From a checkpoint of a small mixture-of-experts model trained on Wikipedia.
Size: vocabulary 4096, 57M parameters.
Training: a variant of SOAP for the experts, 290M tokens, 4418 steps.
Below are experts of layer 10 (counted from 0) of a mixture-of-experts language model. Rows are named router (the router's row for the expert), down (a neuron's output weights, with its number) and show model dimensions 112-223. Each number is 128 + 32 x the weight over its row's rms, rounded and kept within 0 to 255.
After each expert's rows: a language model's description of what the expert responds to. This comes from a sample of Wikipedia text that the model never trained on.

# expert 58
router [112 153  61 134 156 147 122 149 150 164 105 135 157 131 105 130 176 106 155 138 147 157 123 161 172 152 128 128 174 124 136 164 135 129 172 107 120 125 132  72 154 147 119 177 110 147 148 107 116 130 119  93 135 105 108  95 156 101  88  59 154 156 113 129  76 138 197  78  67 167 141  86 112 142 142  56 174 158 138 137 136 123 178 106  65 196  97 124 119 118 114 132  92 188 105 156 106 104 168 135 107  97 117 142  66 119 147 135 139 119 150 172]
down0 [159  75  89 187 141 164 146 140  95 185 155 117 113 162 107  95 161  61 121 154 104 168 114  84  76  55 145 103 125  98  82 172 165 116 123 122 121 145 157 145 119 114 172 104 114 135 157 144 164 130 120 101  88  66 115 107 117 156 162 109 172 125 103 122 164  57 154 131 125 144 132 143 118 114 118 168 151 139 229 104 189 161 117 158 118 134 108 114 147  72  76 128 113 142 113 106 140 170  82 212 135 187 109 122  75 187 121 194 143 141 123 148]
Description: Words like comm(ittee), term, end, Reg(iment), Candidate in political and election contexts, plus blank or dash table cells.

# expert 59
router [ 97  94 101 166 156 127 139 122 132 167 166 173 174 123 182  99 171  91 150 114 135  74 151 114 154  99 157 122 176 132 139 130  75  94 108 125 149 148  99  97 134  56 107 142 153 131 157 128  82 114 128 114 103 123  98 141 129 174 124 102 117  72 109 145 130  64 146 126 132 142  95  97  99 133  79 188  92 123  75 109 103 134 110 123 143 189 140  61 117 112  69 172 165 167 188 152 184 159 194 124 127 154 167 127 103 109  90 194 130 182 171  98]
down0 [128 170 149 149 150 125 109 139 122 106 138  83  88 155  95  88 160 166 135 131 119 115 229 125 168 112 152 156 127 106 162  83 221  98 142 198 174 112 143 135 162  80 135  80 103 135 124 159 157  91 132 167 173 168 103 122  98 123 156 154 128 163 128 108 139 148 168  90 100  83 104 106  66 139 106  86 192 101 184 170 102 146 216 128 136 112 112  92 144 173 148 166 127 152 124 133 122  94 138 182 102  96 116 132 139 118 111 124 164 143 155 108]
Description: Participles and adjectives following was, to, a, the, such as found, founder, located, based, built, large, high.

# expert 51
router [125 119 156 172 184 119 189 127 105  86 101 149 157 114 134  91 143  68 186 140 151 174  99 127 165  75 121 169 119 158 174 140  67 108 106 125 167 125 109 141  84 150 117 162 113  79 151 100 151 151 124 118  89 176 140  95 178 164  96 136 175 104  68  85  82  73 124 119 126 105 116 172 125 151 133 136 109 170 145  90 124 102  99 122 136 187 149 166 106  89 114 105  92 107 134 151  88 192 178 114 147 119 150 160  83 177 150 129 109 191 111 142]
down0 [123  84 177 155 140 171 178  86 114 128 128 158 110 121 105 146 145 109 149 158 129 152 128 153 150 171 103 138 126  87 130 127 113 115 154 116  83 192 160 113 159 165 106 148 108 138 149 166 118 109  96 147 125 118 113 105 142  94 121 135 123  67 171 105  95 157 159  79  89 157 138  85 164 108 169 174 124 127  86  99 138 123 136 180  79  70  98 137  69 137 127 147 120 114  90 113 127 151 107 183 152 125 128 132 136 127  73 182 150  86 103 167]
Description: Articles the, a, an, The and similar determiners like one, each, their, following prepositions or verbs in prose.

# expert 56
router [155 117 119 140 124 122  84 162 159 161 160 147 115  84  76 125  74 129 145 107  60 146  94  88 116  78 169 155 186 132 166 108  76 191 113  65 190 176 108 138 151 130 144  91 105 152 163 149 103 147 103 140 142 121 156 115 124 135 122 184 138 116 145  96 131 116 103 175  81 107 147 132 123 125 122 113 110 146 175 143  82 135 113 117  46 105 142  94 141 175 115 168  83  72 163  99 163 123 108 160  97 123 164 157 102 101  92 180 159 102 101  86]
down0 [123 123  92 117  64 172 114 109 164 108 118 130 147  88 147 137 142 102  97 124 153 157 157 125 123 137 200  90 107 126 186 167 144 187 128 134 129 169 115 161 133 150 159 121 118  59 134 114 139 138  85 125 156 144  99 158  94 163  33 187 113 158  74 102  93  69 147 146 121 134 111 172 129 180 142 155 106 190 155 113 127 126 136 143 123 112 177 102  70 159 145  90 145 124 139 155 118 139 109 107 184 125 120 102 143 130  93 104  98 153 125 124]
Description: Latin genus-name endings in species lists, such as Amped-us, Spilos-oma, Bacteroid-ota, plus comparatives and adverbs like more, less, most, rather.

# expert 54
router [143 180 121 119 165 130 105 111 178 116 151 135 113 153 157  77 120 144 157 174 124 100  89 123 136 112 101 121 122 112 140  77  77  64 139 178 192 115 123  97 134 121 100 136 118 119  87  72 154  87 107 107 136 127 189 130 108 143 110 115 157 152 180 119 119 161 140 171 115 172 167 169  99 140  65 169 113 133 111  87 121 109  45 110  74 129  91 154  92 139 101 181 174 160 146 118 131 130 219 133 116 102 149  87 184 112 166 106  83 166 137 115]
down0 [ 86  81 124 184 165 173 118  70  75 104  85 129 151 120 133 139  88 115 157 125 117 126 107 120 123 197  85 104 135 134  99  70 123  90 133 139 144 136  81 146 154 146 126 173 164 161 137 147 143  93 113 114 125  98 116  53 125  98 108 161  65 114 159 156 188 159 168  83  66 136 103 122 136 127 134 112 124  87 145 129 148 217 131 126 133 143  97 141 122 161 179 121 118  86 106 129 205 134 143 127  93  91 143  94  72 178 101 133  65 170 131 135]
Description: Word pieces completing names of governments, districts and bodies, such as Public, government, District, Council, State, Highway.

# expert 31
router [175  91 141  75 107  90 121 142 145 151  92 110 146 171 135 173 141 184 127 134 188  86 130 176 182  98  91 150 140 122 201 102 124  93 138 108 116 121 114 225 153  69  85 128 140  70 155  90 117 115 146  97 162 109 134 135 104 110  83 124 106 140 181  97 119 135 153 166 168 101  96 124 138 136  88  94 103 114 113 116  83 163  51 134 125 101 118 151  87  71 131 137  99 130 106  79 163 159 117 149 101 156  84 174 182  83  93  97 150 113  95 133]
down0 [ 78 129 171 121 126 105  60 201 133 114 126 159 124 161 116 114 117 181 121 150 119 106  94 111 101 134  84  83 140 131  99 158 140 150 137 128 164 100 119 145  99 150 145  67  25 114 144  85 106 136 166 143 151 130  99 132  82 108 116 131  88 125 160  81 137 111 166 118 142 127 122  77 131 157  97 133 104 120 105  63 119 183 111 159  99 148 121 139 157  73 175  88 127  88 139 176 145 183 102 110 221 166 102  91  94 114 192  93 115 121 152 128]
Description: Opening stems of common English words completed by suffixes like -ation or -ated, such as equ, form, reg, oper, con, St.

# expert 39
router [122 164 123  57 144 129 151 140 119 109  61 134 101 143  96  83 180 123 132 116 122 183 107 162 134 155  85 107 134 121  80 147 118 175 125 135 117 112 150 139  70 161 107 130  78 182  99 173  61 170 114 175 144  82 100 168 118 139 120 131 143 117  91 166  88 189  90 153 123 116 107  94 117 100 134 109 156 119 150 157  67 177 161 123  63  87 132 196 161 166  69 170 133 142 133 158 159 186 119  83 150 160 106 150 141 124  98 103 137 169 199 125]
down0 [182 113 156 139 106 133 156 161 137 102 171 126  67 157 152 120 125 137 143 124 127 188 163 138 132  93 101 119 202 173 146 164  99 142 163 146 148 171 121 147 169 158 107 114 130  87 119 135 130 119 173 124  90 181 158  95 110 109 146 112 153 150 107 138 183 145  65 152 144 182  90 122 154 101 168 154 125 155 110 127 215  97 124 106 158  68  68 128 120 101 129  59 121  99  87 194 150 155 132 141 170  89 125  87 185 123 106  79 121 185 129  94]
Description: Punctuation and words around birth details and headings in biographies: (born, Born:, semicolons after native-script names, dates like 26 December, == markers.

# expert 46
router [ 69 113  66 173 134 115 152 112  93 102 108  60 100 161 147  92 146 121 122  56 151 110 128 126  97  68  84 100 125 143 131 183  65 119 134 190  83 175 175 175 114 153 106 113 153  28  93 187 187 106 136 122 149 115 132 143 163 121  72 122 139 129 140 133 100 125 111 128 115  86 149 101 129 144 118 123 122 152 156 162 201 164  99 162 149 157 131 131 100 176 181  86 103 159  94 156 107  91 162  67 120 155  75 132 131 134 115 113 100 134 146 128]
down0 [134 110 111  96 113 104 139 168 154  84  80 146 153 158  90 177 163 105 142 145 117 166  68 123 146 136 153 160 132  96 194 117 142 129 143 125 148 183  90  78 130 178 153 129 159 163 119 159 154 100 100 136 126 145  92 105 145 136 108 129 122 129 130 172 170 106 185 136  98 127 147  96  93  81 183 161 128 105 120 115  91  80 113  76 137 107  54  98 184 130 123 120 138 100  51 127 132 150 128  92 107 122 110 151  93 108 118 163 146  85 137  68]
Description: Single capital or lowercase onset letters opening a word after the, a or a hyphen, such as G(overnment), K(erala), th(rone), W(onder).

# expert 26
router [203 160 159 152  96 121 109 161 126  94 103 122 140  76 133 149 161 102 160 188 130 135 123 117 127 110 185 165  91 105 113 139 157 173 131 143 103 107 145 113 123  61 112 125 170 100 165  86 124 101  91 197 159 108 126 122 107 100 186 119  72 162 103 135 187 127  96  97 177  80  95 153 152 101 122 155 150 146  89 137  76 100 122 112  60  55 164 132 184 116 157 194 173 111  70  77 154 105 105 123 178 178 157  56 138 117 142 116 163 140  97 122]
down0 [127 123 126 142 164 140  87  91 113  87  71 162  84 162 155 129 151 152 122 111 193 150 175 122  97 117 154 151 144 159 145 106 207 118 141 111 155 106  92  98 101 156 112 165 148 152 156 130 135  77 180 115 151  95 129  79 170 183 142 139 160  87 102  73 130 148 176 115  98 205 140  99 166 125 175 134 132  93 163 171 146  96 138 158 134 132 104 166  87 175  81 144  59 105 206 136 107 145 137  93  88 106  94 135 153 155 141 166 161 144  97 131]
Description: Digits, letters and line breaks inside product or model codes, version numbers and infobox lists, e.g. Bluetooth 2.0, MP5, Xbox, A17DTR.

# expert 27
router [145 153 131 119 125  98 132 150 137 125 124 147 105 139 133 106 172 162 105 145  99 143 151 127 113 130 155 152 112 150  80 106 139 132 168 142 155 159  98 142  89 108 161 148 127 161 159 139 158 180 117 142  71 181  76 138  92 159 217 115 169 158 148 167  96 107 132 107 157 116  97 128 146 123 113  57 140 129 159 110 139 163 176 119 138 147 119  84 131 140 121 238 130 103 129 112  79 116 135 160 178 157 179 140 166 128 124 113 143 126 160 112]
down0 [ 78 164  62 157 101 129 108  84 158 107 148 110 155 139 176 138 176  99 137 109 132 133 135 144 133  68 114 140 135 124 145 119 101 160 186 121 149 122 107 190 110 164 101 141 127 102  57 136 171 106 117 134 193 140 174 141 117 145 103 117 154  67 125 126 119 107 144 112 143 126 153  68 145  82 128 124 133 182 142 153 111 101 132  84  98 101 116  72 116 156  94 153 121 108 215 128 125 108 144 105 149 128 171 109 158  59 118 155 184 116  75 142]
Description: Pipes and codes before player names in football squad tables (MF | BRA, ESP), first names like Mike, Joe, and Born:, by: labels.

# expert 9
router [163 188 129 153  82 162 134 125 137 168 185 174 159 158 135 108 148 142 171  93  80 117  84 131 129 147 104 134  61  68  93 147 173 191 159 130 159 101  92 181 105 101  85 107  88 132 115  83 115 142 112 148 127 187  94 125 128 155 181  83 183 109 106 184 117 100 118 110 124 112  76 171 182 177 121 166 129 125  95 142 173  95 145 166 132 114 121 102 117 169  94 116 176 140 117 129 178 103 137 170 165 140 178  86 140 119 176 110 145 126 151 121]
down0 [146  95 131 138 153  61 156 120 105 122 145 186 153  87 134 180 118 105 142 140 126 144 121 146  87 132 108 127 147 178 131 149  94 114  72 184 102 137 119 142 139 136 117  84  73 144 121  78 147 124  93 103 129 101 146  94 151 104 146 114 126 129 145 123 132 173 132 128 162  63 146 126  83 133  74 188 175  70 106 117  78 168 109 103  46 113 130 176 136 118 100 162 120 157 140 134  93 158 111 145 126  64  48 126 161 112 133 128 104 102 120 122]
Description: Pipe separators and semicolons in sports rosters, score tables and statistics lists, especially after numbers or player names, e.g. | D, 2;, —;.

# expert 45
router [174 116 169 121 121 143 105 127 115 119 170 170 111 138  74 118 144 104 170 125 100 155 164 176 111 166 102 154  97  87  90 212 191 108 141 120  76 111 154 156 148 133 136 183 102 128 103 142 169 144 148 128  79 144  84  84 107 185  93 163 174 131 203 123 172 119 119  66 167 142  98 156 125  51 157  75 182 114 155  81 124  59 106 131  84  85 177 143  94 124 125 175 168 143 179 135 156  92 148 109  86  97 150 112  71 115 136  98 128 163 169  98]
down0 [143 175 100 160 130 123 134 140  54 115 149  92 147 164 119 115  69 145 142 118 156 167 149 122 108 122 119  83 170 151 119 102 116 136  49 114 161  67 142 118  63 121  98  91  57 151 174 121  94 183  97  96 153 134 118  81 108 118 161 169 178 124 152 162 168 119 169 188 136 122 120 140 160 171 143 115 150 137  93  91  91 145 128 131 146 208  95 135 138 134 107  90  93 160 124 110 155 202  96 155 131 130 152 112  77 185 150  69 130 110 112 174]
Description: Slashes between coordinates or totals, colons ending infobox labels (Genus:, by:), pipes and dashes in numeric tables and lists.

# expert 6
router [131 171 134 127 135 149 102 120 146 107 115 156 119  99 161  92 110 129  75 155 155  76 102 152  93 146 106 147 119 169 160  85 166 115 119 118  72 127 198 120 106 151 100 109 133  87 130 169 163 146 116  84  94  93 181  91 155  92 105 180 113 158 105 137  95 130 170  74 158 120  94 117 170 101 143 112 149 203 147 140 177 140 128 112 171  96 165  85 121 129 167  90  99 173 152  75  76  96 117  74 114 161 100 101 161 104 121  96 165  90 133 166]
down0 [ 50 131  95 144  61 107 170 160 118 140 156 147 130 145 103 120  91 113 167 111  89 147 146 125 132 122 103 144  85 110 171 159 138 108  48 127  66 114 142 100  63 130 155 138 114 130 115  84 146 131 133 153 127 104  61 154 186 158 126 143 169 137 107 156 124  96 117  78 132 130 102  53 118 117 119 140 135  82 133 194 134 124  97  89 137  94  95 148 110 102 113 109  91 151 101 109 125 119 156 103 103 105 143 139 148 146 111 179  66 151 124 163]
Description: First consonant pieces of words after articles or quotes, especially sh, fl, m, M, D, w, e.g. fl(owing), Sh, M.

# expert 48
router [ 47 102 129 163 126  66 127 183 181 126  82 112  98 129 155 116 141 171 148 147 179 186  82 171 133 121 128 125 158 134 119 161 142  66  98 113  71 176  88 145  92 165  94  87 110 122 100 139  94  87 101 111 134 131  90 132 167 175 127 143 102 173 119  82 111  88 137 134  64 100 148 201 118  95 137 107  88 131 168 122 177  62 101 141  96 127  87 206 116  73 178 124 143 136 211 180 106  98 107 151 104 133 130 185  78 170 143 170 139 157  87 169]
down0 [ 76 143 119 189 142 114  79 180 183  61 177  87 179  97  90 136 139  57 126 174 161 191 144 124 131  95 151 108  98  94 122 113 128 141 131  64 155 119 146 144 137 183 108  61 147 148 138  96 102 145 172 161  85 204 131 144 143  97 213  82 171 108  83 117  87 169 130 137 119 166 165 148  96 133 152 124 149 130  84 108 157 125 155 127 156 174 149 112 178 159 109 104 111 114 189 127  94 166 135 115  77 113 145  52  95 146 129 159 114 157 178  86]
Description: The word "the" and similar determiners (a, his, this, its) after prepositions, plus table pipe separators.